{"num_hidden_layers": 12, "hidden_size": 512, "n_experts": 80, "experts_per_token": 4, "d_expert": 112, "d_shared_expert": 256, "hidden_act": "geglu", "moe_layers": [0, 1, 2, 3, 4, 5, 6, 7, 8, 9, 10, 11], "router_score": "sigmoid", "normalize_top_k": false, "routed_scale": 1.0, "balance_loss": 0.00085, "balance_bias": true, "init_std_router": 0.0156, "lr_router": 0.000239, "vocab_size": 8192, "norm": "rmsnorm", "norm_eps": 1e-05, "tie_word_embeddings": false, "optimizer": "ademamix", "learning_rate": 0.000245, "beta1": 0.9, "batch_tokens": 131072, "max_seq_len": 1024, "train_tokens": 957500000, "max_steps": 7306, "dataset": "wikipedia_en"}
Below are experts of layer 3 (counted from 0) of a mixture-of-experts language model. Rows are named gate (a neuron's input weights, with its number), up (a neuron's input weights, with its number), down (a neuron's output weights, with its number) and show model dimensions 0-63. Each number is 128 + 24 x the weight over its row's rms, rounded and kept within 0 to 255.
Before each expert's rows: "gets" lists some tokens that make up at least twice as much of what it gets as of all text. This comes from a sample of Wikipedia text that the model never trained on. Tokens count by the router's weight.

# expert 4
gets: " for", "|", ".", "\n", ";", "-"
gate0 [125 134 141 113 109 139 107 111 134 108 108 111  93 119 146 157  92 131 162 179 137 104 136 153 157  90 142 140 154 131 116 172 123 133 153 111 100 167 103 153 117 153 119 136 137 135 111 152 142 115 100 135 128 139 137 144 121 110 133 124 125 104 118 119]
up0 [133 130 132 133 138 160 118 159 137 156 168 113 166 112 127 115 123 124 156 145 128  82 133 132 123 123 135 123 164 132 129 191 111 145 142 126 138 159 146 133 122 124 112 163  91 192 125 150 130  80  97 106 114 165 155  95 159 164 111 143 152 131 147  96]
down0 [118 141  95 112 145 161 134 138  85 144 151 102 132 140 117 117 157 145 129 133 158 103 128 170  90  94 158 128 156 154 123 113 102 104  90 116 138  91 139 140 109 169 125  95 139 149 120 172 115 101 124 159 116 177 129 134 116 150 129 108 125 157 124  85]
gate1 [124 133 125 115 114 124 114 148  88 159 155 135 108  90 144 146 119 154  98 117 157 106  99 144 148 141  91 129 116 120 146 124 117 174 130  94 145 131 132 111  97 153 139 140 150 125 114 117 121 141 138 125 155 136 154 132 187 123 122 126 178 124 137 120]
up1 [115 125  93  92 134 129 169 164 150 110 115  93 125 111 130 107 149  91 141  85  78 144 155 142 134 114 135  44 141 140 102 108 122  91 117 127 119 135 101 116 159 103 147 165 125 143 120 124 112 127 140 149 129  81 162 128 110 155 101 118  78 161  89 126]
down1 [214 134 143 137 129 153 112 197 128 153 142 145 143 164 109 178 118 132 116 137  94 140 116 147 132 116 142 112 148 147  99 134  94 131  83 109 117 105 157 130 137 119 118 148  89 169 173 135 160 103 127 135 110  99 145 181 141 131 118 104 122 102  94 128]
gate2 [159 110 133 143  89 118  92 155 166 139 113 120  96 148  97 164 141 158 124 142 172 101 138  88 137 139 132 124 148 129  97 126 126 116 158 105  80 152  95 157 116 137 109 103 118 129  82 108 124 133 130 154 102  87 171 131 127  95 120  90 135  80 122 135]
up2 [114 113 133 132 124 152 158 151 130 134 131 105 127  72 114 109 140 114 161 150  96  79 149 118 133 153 116 132 131 170 188  76 129 153 143 143  97 132 138  89 145 125 107  73 121 123  84 188 109 155 160 133 150 121 105 119  98 115 111 107 119 158 141 134]
down2 [102 130 116 170 133  94 119 146 125 122 121 138 115 132 105 116 137 169 159 120  92 166 133 121 116 145 144 125 162 111 121 131 145 124  93 102 145 104 131 171 114 178 124 118 168 115 119 125 128 100 110 136 125 139 106 106 125  87 118 127 113 170 123 122]
gate3 [124 143 113 125 134 116 150  96 119 149 117 112 148  93 126  71 175 138 101 120 171 119 160 134 137 125 157 132  54 121 101 143 109 141  86 172 150 109 124 135 136 139 103 136 119 127 109 113 134 166  80 116 147 153 152 104 132 130 116 161 154 104 131 158]
up3 [ 97 116 120 147 132 134 132 116 204 109 121 145 155 121 128 104 141 107 123 113 148 116 143 119 103 149 119 118 148 137 138 134 148  97 137 112  99 162 104 131 126 137 125 113 121 131  84 164  94 132 164 146 132 119 113 175 139  99 120 162 150 137 124 113]
down3 [139 141 126  88 155 138 114 162 139 100 145 126 149 147 117 116 158 149 118 141 123 110 125 135 107  71 100 165 154 128 182 110 152 131 141 126  93 110  81 120 121 124 140 136 103 136 135 131 112 104 115  93 160 142 161  92 137 131 114 128 122  96 146 121]
gate4 [ 95 109 116 151 118 113 110 100 139 144 119 120  87 117 149 190  92  92 110 164 129 104 110 116 170 149  97 127 173 120 124 136 145 150 124 128 107 110 108 118 141 144 145 124 119 154 168  97 147 136 120  98  87 129 142 137 150 110 146 154 133 119 129 113]
up4 [126 130 154 143  91 150  84 133 153 113 106 135  87 137 135 134  93  97 118 145  79 125 119 139 100 100 130 117 105  76 131 136 113 153 132 120 121 149 158 125 145 110  85 123 142 187 107  59 133 145 155 155 156 122 145  95 126 135 161 157  89 116 112 161]
down4 [140 102 132 108 116 154 123 151 102  95 138 118 129 146  98 123 153 125 118 124 167 126  63 113 118 151 100 111 157 164 132 145 110 165 128 135 164 151  76 157 126  79 128 128 117 173 132 140 127  92  94 120  93  66 134 123 150 106 117 107 132 118 153 119]

# expert 65
gets: " \"", ".", " a", " (", "\"", " an"
gate0 [184 117 113 165 139  71 118 110 124  96 108 136 122 116 105 168 130 163 106 107  97  97 103 157 134 125 137 127 102 142 113 137 121 168 146 149 106 123 125 126 101 144 149  98 160 139 127 116 100 133 116  63 121 124 152 127 131 143 113 121 153 170 150 131]
up0 [105 132 121 119 143 118 134 124 144  93 100 126  67  98 134  83 114 129 148 142 111 129 129 114 139 129 109 122  83 143 128 142 166 143 154  99 124  74 149 111 142 104 142 110 136 129 144 118 142 182 130 135 113 144  93 116 151 120 164 156 101 110 134 105]
down0 [168 127 152 115  74 138 120 153 144 136 159 126  73 120 148 121 146 154 138 145 102 128 160  93 100 133  99  82 129 135 107 114  94 144 100 123 117 184 119 138  98 137 146 162  96 127 123 103 160 145 155 116 106  89 156 137 111 122 116 154 159  71 131 179]
gate1 [ 95 114  90 153 133 101 127 145 144  70 147 128 118 120 131  86 150 122 175  82 142 130 135 103 143  77 125  93 131 136 126 113 162 140 137 117 179 130 130 112 122 118 124 159 110 144 113 122 124  96 151 135 122 142 145 125 126 128 133 149 131  97 170 207]
up1 [153 128 121  95 129 119 144 173 125 113 125  94 148 139  90 148  94 137 130 147 129 149 131 102 137 113 118 128 151  97 146  96 150 152 136 115 101 129 140 125 122 152  86 155 122 164 142 151 177 167  92 132 122 117 155 142 117 110 123 153 114 111 106 102]
down1 [153 139 124  94 121 110 132 137 137 119 148 122 100 172  80  96 112 141 170 119 123 193 126 119 143  81 123 135 143 133  97  98 109 120 122 161 121 109 137 104 128 101 146 158 171 150  99 123 148 149 152 123 101  97 114 140 159 120 129 120 125 128 134  86]
gate2 [118 115 102 140 157 140 143 124 128 108  99 156 174 144 146 135 142 129 110 161 170 121 142 156  74 170 154 132 172 145 163 166 124  99 175 108 101  85 182 144 109 119 160 146 157 121 164  78 126 154  97 118  90 151 111 152 106 146 124 110 122 140 123 107]
up2 [120 122 130 139 120 119  91 148 132 160 122  91 150 144 117 112 124 134 123  88  96 176 137  95 147 148 133 117 125 132 151 130 136 131 125 140 133 151 122 134 149 124  78 157 150 121 191 143 139 118 110 145 140 116 122 142 101 136  97 144 107 140 143 140]
down2 [ 80 128 130 141 120 152  89 165 112 154 179 147 147 119 147 175 136 151 113 101 118 159 129 117 163 130 155 106 141 163 114 132 106 118 148 121 135 142 113 112  96 122 107 126 103 126 104 120 145 132 166 127 111 152 124 151  96 113 107 155 135 140 109 122]
gate3 [176 114 125 142 155 130 115 112 124 118 136 152 117 133  79 154 184 109 113 103 152 123 155 119 105 164 147 119 151 150 148 109 170 148 136 141 151 139  98 125 137 131 116 122 152 148 119 140 138 124 131 166 112 133 114 157  66 135 140 123  96 151 129 102]
up3 [117 148 127  99 122 128 114 133 135 148 168 121 115 139  92 135 123 125 133 154 120  99 145 127 137 178 128  64 144 140 130 103 124  77 131 141 170 147 149  97 132 121 112 130  75 129 122 163 185 119 176 128 106 126 178 139 116 122  92 141 116 134 133 142]
down3 [121 113 133 110  99 169 106 177 151 130 121 123 125 101 158 137 114 110 113 146 117 138 110 188 132 197 144 133 136 116 156 147 132 161 138 134 112 129 112 181 144 140 103 134 112 116 119 139 135 110 139 128 147 157 122 122 148 168 137 110 131 163  75  99]
gate4 [138 143 154 118 130 118 135 123 137 123 158 128 129 172 108 155 175 124 108 113 156 160 121 144 121  77 102 159 135 129 114 156 131 135 200 105  88 113 161 124 164 122 141 129 128 121 139 124  89 156 142 138 152 106 122 147  63 116 131 203 138 119 102 111]
up4 [115 139 109 146  69 107 100 157 125 131 113 125  58 140  77 113 124 149 106 121 118 138 127 158 101 113 136 119  94 147 106 147 117 148 133 147 139 114 106 149 146 150 149 100 141 130 106  97 138 141 167 128  89 135 104 127 154 107 151  53 104 116 154 141]
down4 [133 126 152 120 136 148 114 152 118 123 153 133 119 143 194 119 107 198 106  98 126 137 150  99 115  99 112 113 123 132 102 131 148  85 141 141 161 154  83 151 100 119 103 165 136 134 152 147 144 129 144 137  79 131  76 140 157 141 145 179 132 149 125 141]

# expert 25
gets: "-", ".", ":", "°", ";", "″"
gate0 [170 144 117 130 122 137 110 168 124 120 143  79 137 129 156 130  94 169 145 171 159 104 125 111 101 119 173 130 162 107 111 121 133 144  98  95 134 119 148 205 100 110 101 160 112 155 129 141 101 131  87 101 122  97 146 148 160 132 160 123 135 107 102 150]
up0 [115 131 147 132 106 114 158  78 150 105 120 130 135 139  82 127 141 149 135 172 121 140 147 179 127 119 114  96  92 128 177 126 109 117 162 140 116 125  95 130 163 139 157 122 151 142 129 114 129 178 119 137 154 105 130 135 125 127 132 103 162 142 151 135]
down0 [117 116 173  89 142  96 139 145  91 101 165 143 108 100 120 121 165 149 143 153 114  92 117 145 151 156 151 138  95 135  82 160 107 131 151 136 139 123 173 112 148 129 166 136 143 136 143 160 122 142 158 112 119 120 110 112 133 130 117 147 151 168 120 157]
gate1 [104 126  99 178 135 116 105 155 128 193 126 149 123  97 149 151 127 116 147  89 107 117 105 124 116 138 134 148 169 111 124 153 149 118 122 108 134 122 116 117 136 127 103 190 125  95 153 135 150 140 107  98  81 123 158 123 145 104 124 166 142 168 134 117]
up1 [ 96 134 137 130 103 107 106 120 125 125 121 130 126 150 137 120  96 118 183 134 105 109  83 118 151 104 145 144 135 166 112 139 162 125 152  99 133 119 128 114 123 119  96 136 145 119 117  94 109 152 116 114  97 150 119 115 135 110 120 156 159 154 144 129]
down1 [117 123 122  93 114 149 114 139 111 165 167  92 123 101 127 118 101 126  72 152 129 114 139 132  71 117 148 137 113 148 166 149 124 104 106 111 145 164 127  95  68 119 135 123  94 146 142 133 118 120 124 135 167 143 128 121 115 142 114 135 140 113  85  95]
gate2 [ 93 129 110 102 101 100 123 152 121 107 100 139 105 144 177 166 116 121 107 131 127 108 139 136 125 146 117 148 140 120  94 127 171 110 153 116 123 116 112 115 159 118 116 133 119 139 125 138 135 122 143 128 111 124 154 151 138 129 129 169 134 113 107 127]
up2 [112 133 130 123 129 132 126 145 116 156 100 168 114 142 158 171 127  91  99 144 131 145 101  99 134 104 147 145 150 105 123 130 116  82 148 140 102 103 137  89 105 140 176 166 111 129 136 143  85 107 126  91 139 130 133 114 152 131 121 155 111 153  76 116]
down2 [153 145 124 105 167 137 115 143 104 142 150 125 127 144 101 134 123 147 142 110 134 136 134 139 143 115 165 107  85 121 119 103 129 107 143 121 125  94 119 117 109 150 106 113 125 144 128 116 122 170 117 174 113 149  99 133 115 163 160 124  53  92  93  98]
gate3 [158 126 122 137 117  93  96 103 155 130 132 125 112 121 115  94  95 148 162 127 153 131 148 149 131 103 132 127 147  68  94  89 162  97 112 189 139 137 155 157 151 121  86 146 115 137  95 105 160 140 103 113 117  91 149 138 137 151 118 126 154 153 148 121]
up3 [135 119 124 141 129 106 136  96 127  91 132 122 105 144 144 193 122 152 115 190 143 120 148 120 177 111 121 138 160 117 113 121  94 139 126 120 152 129 187 191 139  93 120 158 103 143  86 157 163 140 138  94 141 125 115 136  77 167 150 107 184 127 111 132]
down3 [143 139 123 131  81 124 148  87 107 123 122 108  94 137 123 138 146  77 158 172 122 140 163  77 109 138 106 141 125 139 120 142 112 125 107 162 150 117 126 153 139 157  91  83 117 143 138 138 149 130 140 138  55 132 150  95 135 137 105 150 128  85 132 117]
gate4 [143 137  95 172 112 128 147 102 146 125 121 136 186  89 158 115 122 119 185 132 163 122 117 129 118 133 108 136 111 142 107  56 153 147 121 165 101  80 136 146 100 114 136 108 107  78 114 108 122 119 118 126  91 153 188 134 106 156 141 110 113 158 151 133]
up4 [117 155 129 125 148 131 131 132 143 114 162 101 106 132 171 158 133 140 133 103 179 124 126 152 146 128 152 140 116 136 128 114 105 110 119 189 114  93 149 153 138  84 103 107  96 156 107 165 117 142 106 119 170 105 123 115 131  98 139 121 142 104 144 175]
down4 [157 156  75 206 178 155 133 148 125 126 106 102 139 112 116 136 184 114 109 122 135 158 159 120 153 184 179 125 109 102 117 112 114  86 126 164  58 158 120 124 148 114  80 125  96 140 124 134 116  90 125 167 149  93 129 138 153 126 109 145 144 127  98 132]

# expert 66
gets: ",", " and", ";", " but", ")", " it"
gate0 [ 84 110 116 121 132 151 134 124 154 108  85 103 159 133 125 154  80 152 169 138 108 155 139 111 167 140 107  82 140 163 123 127 164 121 162  78 150 115 127 125 119 115  95 120 172 112 130 165 109 142 132 137  91 109 145 181 159 103 128  97 131  97 131 135]
up0 [141 108 124 117 132 125 138 151  93 101 121 105 163 132 104 149 100 126 160 160 121 155 143 123 144  95 108 122 168 172 115 111 138 115 100 167 150 156 129 150  91 127 138 125 125 124 138 152 123 123 103 145 110  98 155 155 172 109 142 130 136 110 138 186]
down0 [114 101 108  90  92 143  85 123 100 106 130 138 122 116  97 134  90 107 129 104 129 110 131  73  96  99 129  99 131  86 135 122 149 136  99 177 106  97 111 151 125 163 137 182 101 105 140 176 132  79 108 115 174 107 140 154 147 108 169 123 121 147 137 177]
gate1 [143 129 135 116 135 113 109 109 122 146 134 118 120 128 138  72  94 173 116 119 152 147 135  90 133 157 138 107 125 123 143  78 117 120 112 121 169 145 135 105 162  79  86 148 144 146  80 141 190 136 114 194 177 136 137 132 147 140 179 128 107 153 111 152]
up1 [154 142 108  96 121 160 104 107 137 165 117 144 103 131 143 151  91 165 105 121 111 147 118 139 103 135  77 102 122 108 182 121 145 111 125 127 149 142 150 120 130 124  67 148 120  98 165  58 174 147 145 140 145 114 167 122 131  97 132 119 120 168 122 149]
down1 [123 155 160 157 116 133 124 152 115 165 145 139 167 115 126 150 114 136 139 121 159 175 154 128 134 124  88 113 117 123 159 141 100 101 123 116 130 133 157 122 116 126 127 159 155 129  71 159 165  99 133 110 148 135 159 122  95 136 170 123 100 152  99 133]
gate2 [156 127 131  89 110 125 132 116 121 110 125 139 122 136 147  91 165 129 137  59 142 124 123 134 126 129 157 103 106 123  91 129 141 149 147 132 164 134 146 107 139 118 130 130 164 120 153 157 120 136 126  91 135  99  88 117 188 100 131 118 136 118 125 112]
up2 [126 134 108 124 107 131 107 152 111 147 120  90  96 160 153 139  93 140 140 128 109 101 159 106 102 166 107 143 115 127  95 130 114 152 160  94  79 106 109 127 143 134 133 148  86 165  77 112 151 113 130 171 129 133 156 151 100 145 121 159  83 111 108 168]
down2 [113 104  86  91 111 107 111  99 145 115 111 124 118  96 145 129 124 160 150 133 147  90  87 146 104 174 137 146 164 121 119 103 131 140 120 115 118 153 133 126  90 164 169 176 134 167 172  91 109 124  94  88 134 159 151 123  97 130  84 133 153 102  98 143]
gate3 [158 127 112 119 107 119 132 124 110 126  86 116 122 131 129 128 118 139 124  87 112 146 173 142 183 130 104 118  98 130 150 129 174 186 108 132 135 155 117 134 121 151 121 110 143 130 149 124 183 163 153 126 119 111 102 177 142 131 127 149 153 100 152 139]
up3 [135 154 136 147 103 185 131 159  89 152 140 106 140 136 112 110 126 135 110 128  86 160 145 170 103 111 159 126 121  77 116 138 107 132 132 134 159 131 115 114 132 191 109 102 157 160 157 172 143 166 113 146 124 118 134 146 142 149 148 179 139 121 110 136]
down3 [161 127 114 140 133 124 141 112 152 132 118  90 123 159 158 114 148 124 102 108 114 123 148 161 123 140 144 121 151 116 169 139 156 152 160 144 131 151 116 139 150 107 112 150 136 177 141 181 111 128 147 148 116 138 141 119 109 135 150 107  81 137 165 145]
gate4 [120 146  95 116 128 128 122 156 125  96 135 105 139 160 106 153 113  93 175 121 134 135 157 149 142 153 107 137 162 127 129  87  76 129 124 152 132 104 165 127 134  89 126 122 128 160 127 169 180 106  97 141  86 122 142 123 148 121 166 152 130 145  95 133]
up4 [124 107 154 132 108 153  95 118 110 150 154 133 114 107 161  83 119 148 110 155 112 128  85 123 139 103 158 132  92 103 115 133 126  79 122 114 158 141  93 122 127 143 100 153 115 132  89  97 162 142 106 127 158 122 155 147 128  85 150  93 105  93 116 111]
down4 [ 95 131 124  93 148 128  83 141  98 117 154  94 164 106 187 123 105  97  97 128 152 103 144 142 155 135 166 154 119 134 108 117 168 135 150 131  88 104 104 131 148 160 177 141 127 107 134 113 136 144 114 151 107 104 187 122 157 113 123 129 145 125 121 164]

# expert 79
gets: ",", ";", "\"", " former", " –", " north"
gate0 [122 115  85  84 101  84 100  90 116  91 149 119 118 146 144 116  63 144 119  96 155 134 100 111 131 163 133 135 109 126 103 102 146 114 123 129 123 116 122 137 152 174 111  98  76 127 114  79 159 128 149  75 120 116 164 132 130 149 155 116 123 124 155 134]
up0 [141 148 118 146 144 152 133 113 120  88  85 129 138 117 128 150 142 107 100 123 121  82 137 185 149 152 139 141 104 114 151 153 132 160 123 130 144 125 119 132  79  98 140 148 182 125 133 142 122 153 138 113 113 134  84 123 118 129 107 109 124 169 139 133]
down0 [ 84 112 157 128 156 121 134 110 133  79  94 184 153 170 155 119 130 132 111 104 165 145 121 134 194 121 141 146 119 102 134 130 107 156 131 162 137 182  89 104 146 115  83 103 124 163 163 133  92 123 155 105 110 132 105 163 138 109 161 123 143 110 117 202]
gate1 [ 98 115 137  88  72 151 125  99 134 110 170 107 151 143 142 136 102 115 157 150 126 135 170 108 103 119 118  96 155  94 104 105 132 144 138 108 154 162 117 175 166 110 138  93 110 102 133 144 154 161 107 165 147  94 101 142 126 158 138 140 186 141  90 142]
up1 [118 117 143 119 127 114 114  86 166  91 151 115 118 153 126 148 127 106 116  96 163 114 143  85 137 125 123 126 105 106  95 179 137  91 169 121  84 164 152 167 145 109 106 106 108 104 110 121 128 143 119 109 108  99  70 145 172 163 132 146 156 106  77 154]
down1 [ 88  85 120 140 145 122 105 130 129  89  92 158 129 113 132 128 156 139 175 127  93 118 130  87 128 120 129 118 103  96 103 130 121  91 113 132 124  79 141 142 124 100  90 105 120 105 132 125  94 108 129 166 127 149 114 122 156 129 135  93 125 161 134 107]
gate2 [126 132 127 107 152 133 132 136 133 113 113 115 111 191 139 129  87 174 152 137 122  88 105 114 141  81 149 166 103 157 117 143 195 134 105 172 133 101  96 126 139 121 129  95  93 124 105 153 127 138 160 132 157 136 156 129 166 141 126 149 134  96 142 181]
up2 [149 120 110 148 141  86 112  99 117 139 123 138 119 146 122  76  93  74 132 172 119  81 165 101 166  86 119 109 136 110 139 136  93 113 137 110 114 132 127  90 138  92 120 129 119 114 115 130 144 157 131 169 142 137 129 153 142 158 134 157 110 117 120 137]
down2 [158 136  78 136 123 156 118 140 126 134  94 117 125 124  95 150 123 129 140 153 139 105 178 126 109 106 108 122 102 123 129 151 147 123 121 176 159 138  73 127 140 123 110  91 145  99 126 119 164 151 136 171 116 152  85 154 105 144 124 129 136 140 127 107]
gate3 [127 142 145 110  98  98 110 135 119 123 114 113  72 127 139 114 100 168 128 157 147  97 119 173 126 146 155 137 145 174 123  90 115 153  90 151  99 102 156 126 110  89 100 116 105 142 166 131 118 121 130  73 138 175 127 156 113  87 136 132 117 161  75 113]
up3 [151 122 127 132  80 173  87 141 159 132 164 124 154 112 110 141 125 117 122 134 116 114  89 155 109  98 140 175 174 198 105  98 109  81 131 132 115 106 159 135 167 141 125 152 125 138 132  76 117 119 106 142 168  80 101 124 140 153 111 151 129 108  76 114]
down3 [119  91 108 129 138  50 148  75 114 120 108 165 108 159 132 142 161 108 179 133 110 148 171 147 109  97  98 116 137 129 132 127 160 163 151 110 118 142  91 126  85 105 153 139 110 153 139 128 145 120  98 115 102 158 108 197 126 137 112  73 127  92 141  93]
gate4 [124 134  87  75 162 108 100 155 133 150 120 146 123 136  69 123  96 133 113 151 136 121 149 205 143  89 101 123 151 117 116  97 116  99 115 130  95 113 122 132 162 110 139 119 110 122 135  93 120 165 181 125 138 134  86 127 136  90 144 122 170 114 113 180]
up4 [147 120 113 109 137 102 107 112 154 119 140 169 111 119 135 136  95 128  96 127  90 130 134 178 119  97  78 105 109 137 110 112 124 156 128  71  95  80 141 128 137 132 145 134 111 105 146  93 102 145 139 146 159 176 119 191  88 123 151  85 135 127 152 147]
down4 [ 90 105 154 116  86  78 136 141 166 167 160 111 138 162 150 164 154 166 148 163 135 142 144 138 155 171 116 130 136 110 130 184 102 113 153 122 107 144 133 126 154 127 131 137 119 122  97 124 132  99 155 112 133 156 153 170 101 154 114 141  95 110 129  88]

# expert 20
gets: "\n\n", "\n", "-", ".", "|", "\n "
gate0 [ 97 126 106 157 105 124 130  96 148 105 119 126 157 125 135 132 113 121 120 128 135 130 131 166 158 118 153 130  89 105  98 161 139 127 117 147 104 120 138 128 163 136 109 133 108 135 153 158 149 153 133 116 162 123 164 136 129 128 118 139 140 115 124 146]
up0 [128 114 119 125 106 165 143  75 148 119 113  93 122 118 120 151  88  88 133 122  91 128 129 158 148 150 132 148 141 133 122 159 151 138 142 149 121  98 122 105 170  90 106 165 131 142 116 135 174 144 108 166 175 145 165 136 123 156 147 146 112 152 128 124]
down0 [146 105 115 156 108 140  99 147 130 127 118 154 126  97 138 131  99 128 106 158 137 137 130 166 128 148 163 114 143 136 152 142 139 131  90 150 153 146 125 146  88 123 126 128 143 115 126 143 154 178 123 112 118 118 151 145 139 142 161 137 105 133 105 120]
gate1 [121 122 145 166 108 139 136 137 163 114 134 130 147 139  92 137 107 131 155 133 163  82  96 130  96 175 132  86 116 122 104 126 132 167 134 116 134  90 111 147 135 125 125 132 112 122 155 127 141 123 139 154 112 125 116 110  93 115 108 122 122 137 152  83]
up1 [127 126 122 162 107 122 140 133 138 123  88  75 147 153 147 144  92 114 136 122 153  80 107 102 138 171 130 114 167  90 155 134 153 174 145 108 106 115 125 182 162 166 125 159 124 145 120 129  95  99 106 129  87 127 124  87 137 132 143 121 106 142 143  95]
down1 [111 108  92 149  99  94 103 107 163 119 106 143 127 148  99 117 119 115 134 180 129 163 128 125  96 133 118 174 146 146 155 133  95 174 143 154 134 121 108 115 112 130 150 113 137 157  86 128 128  93 152 128 115 123 172 134 144 144 120  84 104 144 135 121]
gate2 [135 149 114 142 106  96 128 134 110 155 136 116 137 136 118 174 139 164 151 131 163  95 105 131 162 102 171 121  96 162 146 141 113 136 110 123 138 150 117 138  95 103 135 131 116 110 116 141 156 118 155  90 133 145 132 165 132  72 104 126 117 137 159 113]
up2 [146 117 123 119 146 144 102 123 126 123 108 131 132 129 116 124 122 116 145 130 110 130 115 132  93 125 111 134 134 111 100 143 173 133 103 126 145 135 150 107 136 166 113  96 131 126 172  88 128 152  86 128 171 163 152 120  97 144 145  99 137 115 124 147]
down2 [131 135 130 157 148 133 126 121 160 137 128 104 140 155 115 153 108 159 122 149 155 112 121 136 107 173 115  97 101 105 150 158 128 123 121 124 146 104 113 120 162 148 121 118 122 136 163 148 116 148 128 172 114  92 120 136 172 152 159 114 162 115 159 121]
gate3 [175 143 109 127 146 106 127 123 145  76 129 118 142 123 147 113 131 148 114 162 134 129 114 161 102 182 118 125 119 155 150 136  78 126 133 151 127 134 148 122 108 122 108 143  82  95  88 129 164 121 156 135 118  80 160 108 154 106 129 132 151 142 100 140]
up3 [104 139 119 153 120  78 135 126 109 139 155 146 139 175 175 118  91  63 149 168 130 103 145 104 134 138 117 143 100  89 113 102 128 187 148 117 114  71 121 113 132 135 176 145 130 131 125 106 148 123 142 134 110 126  86 124 150  76 133 133 149 112 102 125]
down3 [116 152 125 124 103 130 128 109  91 163 173  95 168 118 111 102 116 140 128 130 134 150 169 137 122 128 131 133 133 129 140 100 128 149 124 128  92 120 147 119 144  99 128 188 159 133 126 116 155 105 121 137 112  89 141 171 170 125 114 177 153 148 109 135]
gate4 [129 143 174 116 144 137 124 171 143 135 125 122 109 127 113 193 122 101 118 117 126 147 157 160 187 152 151 137 127 141 169 162 101 151  93 131 119 153 139 178 144 122 154 106 120 106 185 189 134 200 104  79 128 141 143 130 127 104 143 121 152 127  78 174]
up4 [110 115 142 115 138  89 121 100  99 148 103 116 103 105  72 187 119 126 134 166 121 130 144 113 151 166  95  91 119  93 148 163 152 127 124 115 119 136 125 138 110 141 124 154  98 154 147 163  94 154 133 135 152 166 180 166 139 126 128 106 122 128 157 148]
down4 [107 129 105 111 121 114  98 113 119  89 136 115  72 119 127 143 134 144 130 141 151 117 158 125 102  84 146 109 103 107 195 129 116 140 121 106 123 135  74 137 115 121 176 137 175 135 153 134 122 101 149 129  87 140 111 100  90 106 164 101 118 112 150 184]